config = dict(
    normalize_top_k=True,
    vocab_size=8192,
    norm_eps=1e-05,
    lr=0.0139,
    seq_len=1024,
    train_tokens=1695000000,
)
Below are experts of layer 4 (counted from 0) of a mixture-of-experts language model. Rows are named gate (a neuron's input weights, with its number), up (a neuron's input weights, with its number), down (a neuron's output weights, with its number) and show model dimensions 0-223. Each number is 200 + 40 x the weight over its row's rms, rounded and kept within 0 to 999.
Before each expert's rows: "comes before" lists some tokens at least twice as common just after its tokens as in all text; "gets" lists some tokens that make up at least twice as much of what it gets as of all text. This comes from a sample of Wikipedia text that the model never trained on. Tokens count by the router's weight.

# expert 11
comes before: "-", "|", "\n", "=", "on", "The"
gets: "\n", "\"", "\n\n", "=", ")", ";"
gate3,223,127,243,182,274,172,233,190,188,92,124,211,237,147,207,276,185,215,155,225,201,154,162,128,239,213,227,207,207,219,246,184,244,225,165,152,252,233,177,175,163,217,233,150,147,121,155,194,269,200,235,191,220,246,194,165,239,170,194,136,194,197,172,148,116,243,253,179,233,170,230,206,203,164,225,295,183,267,188,260,250,142,240,223,203,159,36,207,215,184,172,179,201,163,223,167,215,177,141,230,202,187,185,186,222,266,277,142,233,259,208,236,172,135,228,255,170,228,245,148,206,224,207,197,181,122,172,156,200,190,159,169,192,215,229,209,185,181,184,172,198,181,222,133,195,200,133,139,209,172,299,202,191,192,133,177,182,284,138,259,243,218,275,256,222,176,175,150,110,176,203,210,162,213,134,294,224,208,212,167,185,255,157,214,207,225,149,176,176,269,235,205,193,180,204,191,180,293,158,183,198,140,267,190,200,205,152,277,95,211,158,193,283,251,202,220,184,235,146,125,169,198,246,214
up3,221,201,148,213,92,263,177,175,151,300,296,247,192,258,199,191,236,214,207,177,182,246,195,236,188,220,198,184,201,273,184,230,195,165,193,246,204,145,199,262,217,177,173,241,186,182,191,135,124,220,196,255,213,167,191,279,168,186,223,219,207,167,200,234,279,163,186,217,209,226,202,247,200,205,229,205,261,107,206,127,151,254,176,128,195,201,328,198,238,291,233,223,154,213,225,186,202,200,184,239,166,198,218,216,173,161,153,246,195,98,143,141,181,231,161,196,208,201,172,247,143,189,199,205,211,242,177,228,226,171,166,181,137,258,173,186,248,206,260,258,180,225,191,238,191,166,251,221,212,301,182,215,242,216,302,219,241,196,270,168,213,180,139,219,191,209,172,236,237,192,198,268,235,230,172,107,212,248,201,217,202,132,218,133,163,236,230,229,234,185,191,237,160,182,163,177,140,165,227,226,207,295,125,171,147,171,140,137,201,240,229,130,169,199,186,220,249,244,199,269,167,280,161,164
down3,161,171,264,214,143,151,262,158,253,202,194,200,202,144,189,235,244,143,188,156,207,200,260,181,154,169,239,235,191,168,139,86,224,241,153,191,235,219,253,225,287,230,238,210,209,185,183,195,266,238,109,191,127,135,228,216,178,168,145,248,168,229,246,266,157,180,196,183,155,213,181,204,123,246,158,151,190,222,242,188,180,171,219,115,174,242,185,136,231,157,209,211,172,236,166,207,194,207,123,206,231,180,248,164,190,185,284,241,149,189,195,207,257,122,183,178,176,196,140,248,219,201,174,228,168,203,154,173,240,235,159,218,122,216,210,143,207,143,242,206,161,205,218,178,205,211,198,259,286,190,201,228,232,205,216,227,190,288,190,213,277,199,289,226,275,247,230,137,185,257,193,216,177,135,188,227,192,161,135,193,227,208,172,176,125,198,173,155,193,141,169,213,197,296,173,147,267,225,231,263,173,152,154,209,190,248,203,175,144,200,300,195,142,170,235,220,220,235,263,236,247,243,175,204

# expert 10
comes before: " the", " to", " a", " his", " he", " by"
gets: "ing", " to", " in", "ed", " on", " for"
gate2,208,195,152,186,164,237,181,184,221,218,241,171,218,203,270,182,191,219,184,175,153,163,209,179,191,233,233,154,174,114,193,253,259,186,165,213,209,130,155,224,260,241,144,211,173,270,248,119,235,192,214,159,232,196,245,238,250,196,185,128,137,201,216,169,175,182,211,253,97,164,198,208,138,222,233,120,138,225,196,181,207,132,163,232,77,182,247,144,216,106,189,195,145,193,274,177,234,104,243,213,190,162,171,211,210,208,216,123,213,201,158,202,228,267,198,231,138,215,249,170,278,137,161,137,184,158,191,239,212,150,184,237,158,145,239,192,218,198,279,235,248,212,203,166,227,164,142,151,208,246,231,171,217,184,250,170,204,210,186,233,210,180,241,199,164,200,166,157,240,165,160,146,248,150,202,168,125,253,182,217,273,282,259,181,191,253,238,248,225,171,231,196,135,149,277,176,197,213,168,183,136,214,136,204,185,231,180,182,201,272,239,215,89,188,278,209,196,237,162,200,201,213,273,169
up2,119,244,161,240,123,148,251,226,194,207,213,247,152,245,170,224,173,195,244,185,265,184,174,222,154,244,261,140,144,251,197,176,196,194,155,219,198,214,255,172,171,170,141,239,216,232,239,130,250,272,289,217,232,174,160,232,178,203,156,149,141,293,228,204,168,206,190,223,151,186,220,225,164,149,165,231,248,187,209,226,155,198,129,235,113,194,145,226,255,175,180,161,246,149,196,207,230,215,203,205,233,151,180,216,165,280,187,111,249,168,164,225,161,217,148,173,217,186,223,265,248,180,117,245,213,243,194,236,235,157,185,217,212,162,218,256,187,197,120,215,160,193,176,227,165,189,160,192,264,219,160,321,159,206,199,260,229,148,205,180,284,200,204,140,190,204,158,237,207,104,255,128,220,207,238,296,203,166,250,264,169,207,268,197,273,182,226,243,244,212,209,150,222,182,131,233,95,252,147,225,160,229,141,147,133,249,158,234,225,143,218,207,142,176,212,195,245,162,167,232,224,256,272,109
down2,238,204,224,202,200,167,226,186,181,207,199,151,211,247,209,191,165,152,195,204,228,155,175,180,167,189,184,217,233,252,202,179,242,197,235,241,217,185,187,223,204,288,215,199,185,179,284,207,229,167,152,205,153,125,151,267,241,165,191,165,182,201,213,142,192,200,183,169,267,160,237,191,210,225,187,238,248,238,214,167,151,243,240,250,217,284,214,241,199,210,201,180,171,188,190,175,258,200,185,188,193,144,217,158,179,220,256,104,191,256,180,191,216,194,137,177,245,238,189,193,278,140,170,216,207,180,268,244,310,242,237,271,303,187,223,169,247,162,190,227,261,216,238,200,255,154,191,268,185,193,209,144,205,217,189,227,243,237,200,186,196,216,146,156,193,164,210,283,271,175,187,169,224,218,133,226,196,122,138,245,182,225,206,222,223,220,169,144,172,249,175,270,203,223,222,203,217,228,212,176,200,132,202,173,173,161,201,170,219,244,154,306,192,212,262,123,180,168,185,196,143,181,217,204

# expert 4
comes before: "=", " |", "\n\n", "The", "%", "In"
gets: "=", "\n\n", " =", "\n", "%", " 4"
gate4,214,155,163,142,195,268,180,178,212,143,149,224,183,203,214,253,144,219,163,222,172,184,228,198,173,275,206,204,188,210,229,253,228,216,212,147,274,196,229,158,245,191,196,189,254,176,216,249,263,243,111,169,235,211,130,240,130,186,177,188,138,251,137,183,223,134,174,214,126,216,186,197,213,200,210,196,207,190,177,245,230,137,176,278,235,210,203,247,305,184,168,214,228,256,200,185,230,200,235,282,229,190,192,205,192,194,265,223,215,202,192,180,196,167,214,179,147,199,209,257,170,209,203,284,156,196,236,200,212,219,126,173,190,204,184,177,189,205,249,242,271,206,258,273,219,104,195,176,152,141,224,212,153,228,218,185,158,180,138,192,240,160,164,211,130,246,185,160,227,88,248,228,269,227,225,134,206,208,175,240,185,178,218,212,293,153,151,281,267,243,221,255,139,193,250,251,219,235,193,228,180,130,127,199,198,107,247,206,150,175,204,150,211,156,180,183,152,169,213,181,166,197,258,228
up4,225,222,199,202,228,282,163,161,238,173,119,192,177,187,267,268,181,157,179,239,210,184,207,208,200,238,122,266,194,162,220,200,198,214,225,189,286,186,152,247,198,153,231,219,141,159,232,202,233,213,181,90,237,207,186,155,179,243,176,229,201,253,293,201,283,193,281,219,161,201,169,153,247,159,220,187,177,256,206,222,141,245,124,217,146,172,231,171,276,92,219,269,206,231,174,263,203,255,137,178,191,137,170,189,203,228,177,136,272,164,190,162,181,223,241,195,233,172,190,174,246,162,156,242,189,101,120,179,246,238,154,202,197,166,197,211,235,216,233,136,225,191,204,252,216,197,151,169,192,127,313,192,287,109,247,210,172,230,143,177,197,137,205,132,140,217,256,202,235,156,136,122,237,205,217,133,176,172,168,190,201,179,194,266,155,236,197,286,191,224,179,235,199,188,219,234,229,241,200,166,203,221,215,233,234,238,224,242,211,137,216,206,152,213,264,229,193,210,171,233,166,191,168,163
down4,263,198,196,318,192,87,216,258,247,159,204,130,197,215,118,164,217,212,61,149,250,162,199,239,234,116,279,137,232,213,206,259,148,227,247,195,130,225,217,282,240,239,235,223,218,186,183,278,216,201,115,248,164,186,125,250,194,238,236,185,252,229,176,232,201,194,251,166,193,187,258,213,195,242,232,235,224,175,207,219,215,229,117,191,154,150,177,234,162,191,135,133,180,141,192,172,214,190,219,178,251,200,196,232,258,197,187,241,165,165,153,162,210,319,231,237,232,250,288,158,233,194,183,188,255,223,177,232,155,196,228,156,208,285,196,232,226,202,284,212,244,188,185,259,199,208,215,220,235,214,216,248,253,269,243,197,170,205,125,190,231,216,187,170,211,105,237,241,175,134,158,211,155,233,175,166,211,255,212,177,195,241,245,193,252,205,277,201,136,216,204,254,172,191,255,141,205,273,206,158,224,185,185,230,203,137,176,230,163,168,242,213,213,197,211,194,192,211,185,112,266,266,200,239

# expert 5
comes before: " the", " a", " his", " first", " this", " its"
gets: " the", " of", " in", " to", " for", " by"
gate2,217,229,148,248,154,254,133,180,267,193,190,196,212,183,177,168,152,230,275,157,107,234,211,181,236,228,201,175,192,176,185,193,214,201,233,228,193,287,205,189,185,276,143,190,237,176,172,215,223,184,180,185,263,190,261,198,189,117,212,234,255,187,175,207,170,185,134,213,168,211,199,245,226,264,159,213,231,223,179,207,163,263,181,162,253,233,251,173,190,195,200,251,236,254,169,291,222,171,196,222,174,149,149,124,171,214,196,209,226,185,168,261,277,189,123,156,213,188,179,193,233,199,120,240,218,227,229,169,227,97,175,235,175,146,91,215,192,202,186,226,194,155,185,155,165,201,235,168,236,169,167,196,297,184,180,218,279,159,168,209,200,172,219,171,187,177,185,179,246,156,246,213,207,231,304,187,204,172,200,130,209,194,236,212,206,188,245,224,219,197,213,145,179,210,174,199,243,256,165,244,233,162,160,156,262,272,208,230,208,210,176,170,276,270,198,207,222,255,220,242,164,222,205,187
up2,181,168,215,180,193,288,153,230,279,205,223,205,207,271,242,163,195,211,231,162,120,237,251,296,172,184,162,210,173,70,176,192,262,232,224,214,228,186,178,197,168,173,218,232,302,250,153,220,158,130,231,271,244,247,134,207,236,203,282,152,213,210,177,193,125,270,231,191,289,233,199,230,132,219,194,243,249,222,151,206,142,263,218,237,226,235,240,219,193,213,161,202,197,166,160,234,226,203,208,207,174,189,177,183,198,208,204,242,205,191,174,181,177,177,270,274,183,238,170,164,214,128,173,204,253,147,186,208,215,88,190,170,176,139,138,194,118,216,167,186,183,162,224,252,172,218,235,193,275,207,168,265,278,213,221,207,232,232,244,189,157,171,185,196,205,183,207,131,173,202,248,231,159,201,235,216,198,127,253,157,252,213,230,271,189,213,192,229,167,215,214,203,245,266,239,213,190,249,188,305,217,183,231,225,264,169,180,194,196,162,259,163,243,234,176,246,191,227,141,192,130,233,212,271
down2,207,286,178,238,170,228,218,212,139,153,220,160,165,232,169,136,242,198,216,135,191,197,130,210,191,211,189,249,153,219,162,230,255,199,159,198,154,253,188,177,141,241,145,193,160,223,255,262,231,184,241,217,191,172,176,204,127,165,155,225,222,231,202,221,256,256,238,144,87,167,203,173,158,241,222,192,238,263,213,241,186,214,165,211,239,179,156,203,254,193,315,130,218,182,256,218,154,178,273,184,231,220,170,166,203,177,243,170,168,163,256,215,219,191,155,209,228,308,130,194,208,193,252,260,196,190,216,264,174,152,233,213,145,195,194,218,177,165,247,192,209,214,230,162,148,203,290,218,184,207,193,185,261,227,123,270,249,241,179,241,156,233,185,282,255,189,196,180,186,174,224,165,150,229,222,117,171,107,199,137,285,210,159,209,220,126,212,183,177,249,146,166,175,215,141,208,192,294,247,220,292,195,169,227,230,226,208,213,210,251,210,182,261,153,134,237,174,284,125,207,201,168,293,204

# expert 14
comes before: "s", ",", " of", ".", " and", " in"
gets: "s", ")", "'", " who", "\"", " had"
gate2,201,229,150,208,165,125,260,197,177,170,197,231,172,207,223,216,211,164,209,233,210,111,168,172,209,197,153,245,177,139,111,209,215,132,235,184,191,238,195,264,204,183,149,196,209,201,210,203,217,208,248,224,155,180,160,154,206,210,140,247,206,208,150,237,238,162,259,254,181,178,271,184,182,246,213,220,173,267,203,288,204,217,240,187,178,178,178,224,180,99,202,127,241,192,262,231,155,141,253,219,202,203,176,263,240,241,159,213,160,254,250,180,232,176,241,168,190,266,258,249,227,235,189,286,218,257,194,172,89,249,222,144,190,176,138,173,151,238,180,282,181,175,222,102,213,179,261,133,160,203,157,200,178,198,224,174,215,252,115,255,225,239,212,253,203,184,167,138,217,191,177,137,217,113,145,145,175,251,177,257,173,206,317,212,213,212,202,212,201,180,166,202,167,249,146,146,227,170,184,228,146,169,173,177,173,264,231,151,167,225,215,241,179,169,153,176,188,193,240,218,195,223,185,156
up2,255,196,237,172,249,228,160,233,153,238,251,206,210,200,166,159,115,174,207,294,188,184,222,174,143,232,227,235,241,165,199,175,190,123,238,213,175,171,106,166,274,105,258,131,251,263,199,157,211,260,95,170,273,154,176,222,215,230,231,258,201,285,195,205,186,229,162,189,201,221,197,204,245,304,155,235,203,181,207,200,163,172,180,175,185,210,241,185,195,265,229,254,212,203,207,194,191,215,214,139,248,230,198,227,165,173,206,181,159,188,169,335,183,159,229,188,205,250,240,196,212,263,174,203,242,176,165,136,159,229,237,126,198,183,169,186,208,267,205,197,202,193,213,136,207,266,202,178,190,183,220,228,218,235,203,277,210,157,202,177,184,219,263,210,196,209,261,151,231,258,254,189,236,143,269,203,173,178,178,119,122,220,192,159,167,190,153,184,134,215,243,237,125,202,282,191,182,214,178,124,181,182,192,216,194,164,104,171,150,60,196,224,247,215,226,185,220,275,157,229,204,257,193,180
down2,224,222,205,188,205,197,287,117,194,146,122,158,165,174,228,264,192,274,142,188,228,192,239,156,172,220,182,177,183,178,249,130,180,142,136,224,209,160,233,216,206,211,216,213,168,220,215,270,173,206,88,186,196,227,218,176,278,246,240,236,209,233,171,216,128,214,173,229,268,172,315,198,229,291,250,180,201,179,201,179,172,189,206,285,195,155,255,181,203,289,167,195,223,216,166,186,209,193,244,240,156,154,166,160,179,216,261,272,185,182,171,191,178,183,263,171,236,224,172,174,171,221,226,224,194,144,202,242,233,122,111,143,209,158,232,179,158,187,210,133,198,283,242,255,192,162,223,181,228,241,160,212,209,164,220,202,231,264,278,185,134,227,222,166,186,186,203,197,199,143,235,167,180,221,218,191,148,160,266,204,112,146,255,204,187,181,247,158,194,140,179,208,192,221,277,215,256,247,216,199,272,262,189,255,168,181,212,225,102,171,136,171,176,199,212,160,186,180,264,207,204,312,210,145

# expert 6
comes before: "\n", "  ", " 0", " 1", " 2", " 3"
gets: " |", "|", ";", " /", " League", " —"
gate2,218,237,185,163,171,158,245,183,199,212,136,201,224,243,166,318,190,191,203,237,194,204,177,178,237,317,148,150,145,158,184,218,261,187,181,212,110,284,117,228,151,227,195,191,184,173,200,140,194,277,219,198,239,115,235,168,259,218,210,259,237,220,162,105,283,141,206,180,171,168,162,228,225,178,176,129,214,137,198,225,211,269,244,191,243,225,190,240,186,153,163,208,150,233,219,244,253,232,279,170,168,208,130,231,233,196,177,166,202,183,212,192,160,198,261,178,185,90,202,209,228,220,233,221,208,198,203,192,179,215,171,220,164,135,150,200,195,170,258,196,180,194,286,163,152,159,189,218,240,222,200,248,97,114,166,174,156,204,177,256,197,174,200,237,176,195,261,206,248,201,173,237,201,181,148,205,232,155,187,155,197,186,208,249,181,236,273,228,220,214,157,154,211,212,154,189,166,246,219,192,179,243,254,261,146,238,197,269,189,246,133,148,209,189,203,260,239,307,226,151,158,225,180,206
up2,200,228,192,240,214,195,181,203,177,192,215,159,225,127,229,167,200,107,217,169,211,222,242,105,205,254,222,186,202,173,210,206,230,158,168,149,251,161,258,240,190,236,122,215,222,217,156,229,146,146,211,172,142,273,249,211,209,233,214,222,221,234,175,183,139,169,289,241,250,190,232,148,175,130,203,262,156,152,231,173,238,256,162,175,178,227,200,155,171,213,231,182,233,228,181,224,173,177,109,273,122,191,209,174,181,184,189,201,199,247,263,185,219,153,204,220,218,264,228,214,203,180,166,273,176,261,232,193,155,176,241,277,166,158,202,213,122,199,244,264,247,216,130,233,193,217,229,156,228,153,144,227,165,265,248,226,186,209,232,244,231,173,225,207,161,274,213,131,158,167,219,108,148,157,190,204,184,163,270,255,253,193,167,186,198,197,163,262,208,206,150,147,225,191,196,255,278,239,150,225,188,180,201,274,254,232,193,156,212,254,192,248,122,154,132,205,152,172,248,207,282,230,95,226
down2,238,187,206,222,85,200,132,300,213,192,325,208,254,250,178,266,277,160,231,142,106,224,209,96,293,213,196,149,251,248,159,235,251,177,199,159,209,244,170,175,248,279,208,183,241,283,271,229,241,202,212,160,144,202,159,168,213,114,166,214,238,242,211,180,179,200,231,240,219,195,141,196,256,232,224,219,240,209,172,238,152,239,234,213,173,223,232,191,224,254,182,208,263,192,226,193,193,187,259,228,163,147,195,145,140,167,192,236,234,209,210,154,189,222,224,222,302,236,223,193,132,205,156,195,223,286,196,145,236,227,220,207,224,211,174,149,183,221,216,247,217,256,137,212,171,183,204,190,151,176,239,171,178,203,266,174,178,243,217,270,174,187,162,234,248,208,211,133,188,231,212,122,217,192,130,172,285,215,188,221,224,242,229,207,255,156,223,165,230,194,235,235,223,241,183,263,173,243,190,221,144,166,172,253,115,245,229,160,283,226,223,225,212,197,229,177,210,249,234,146,272,228,156,196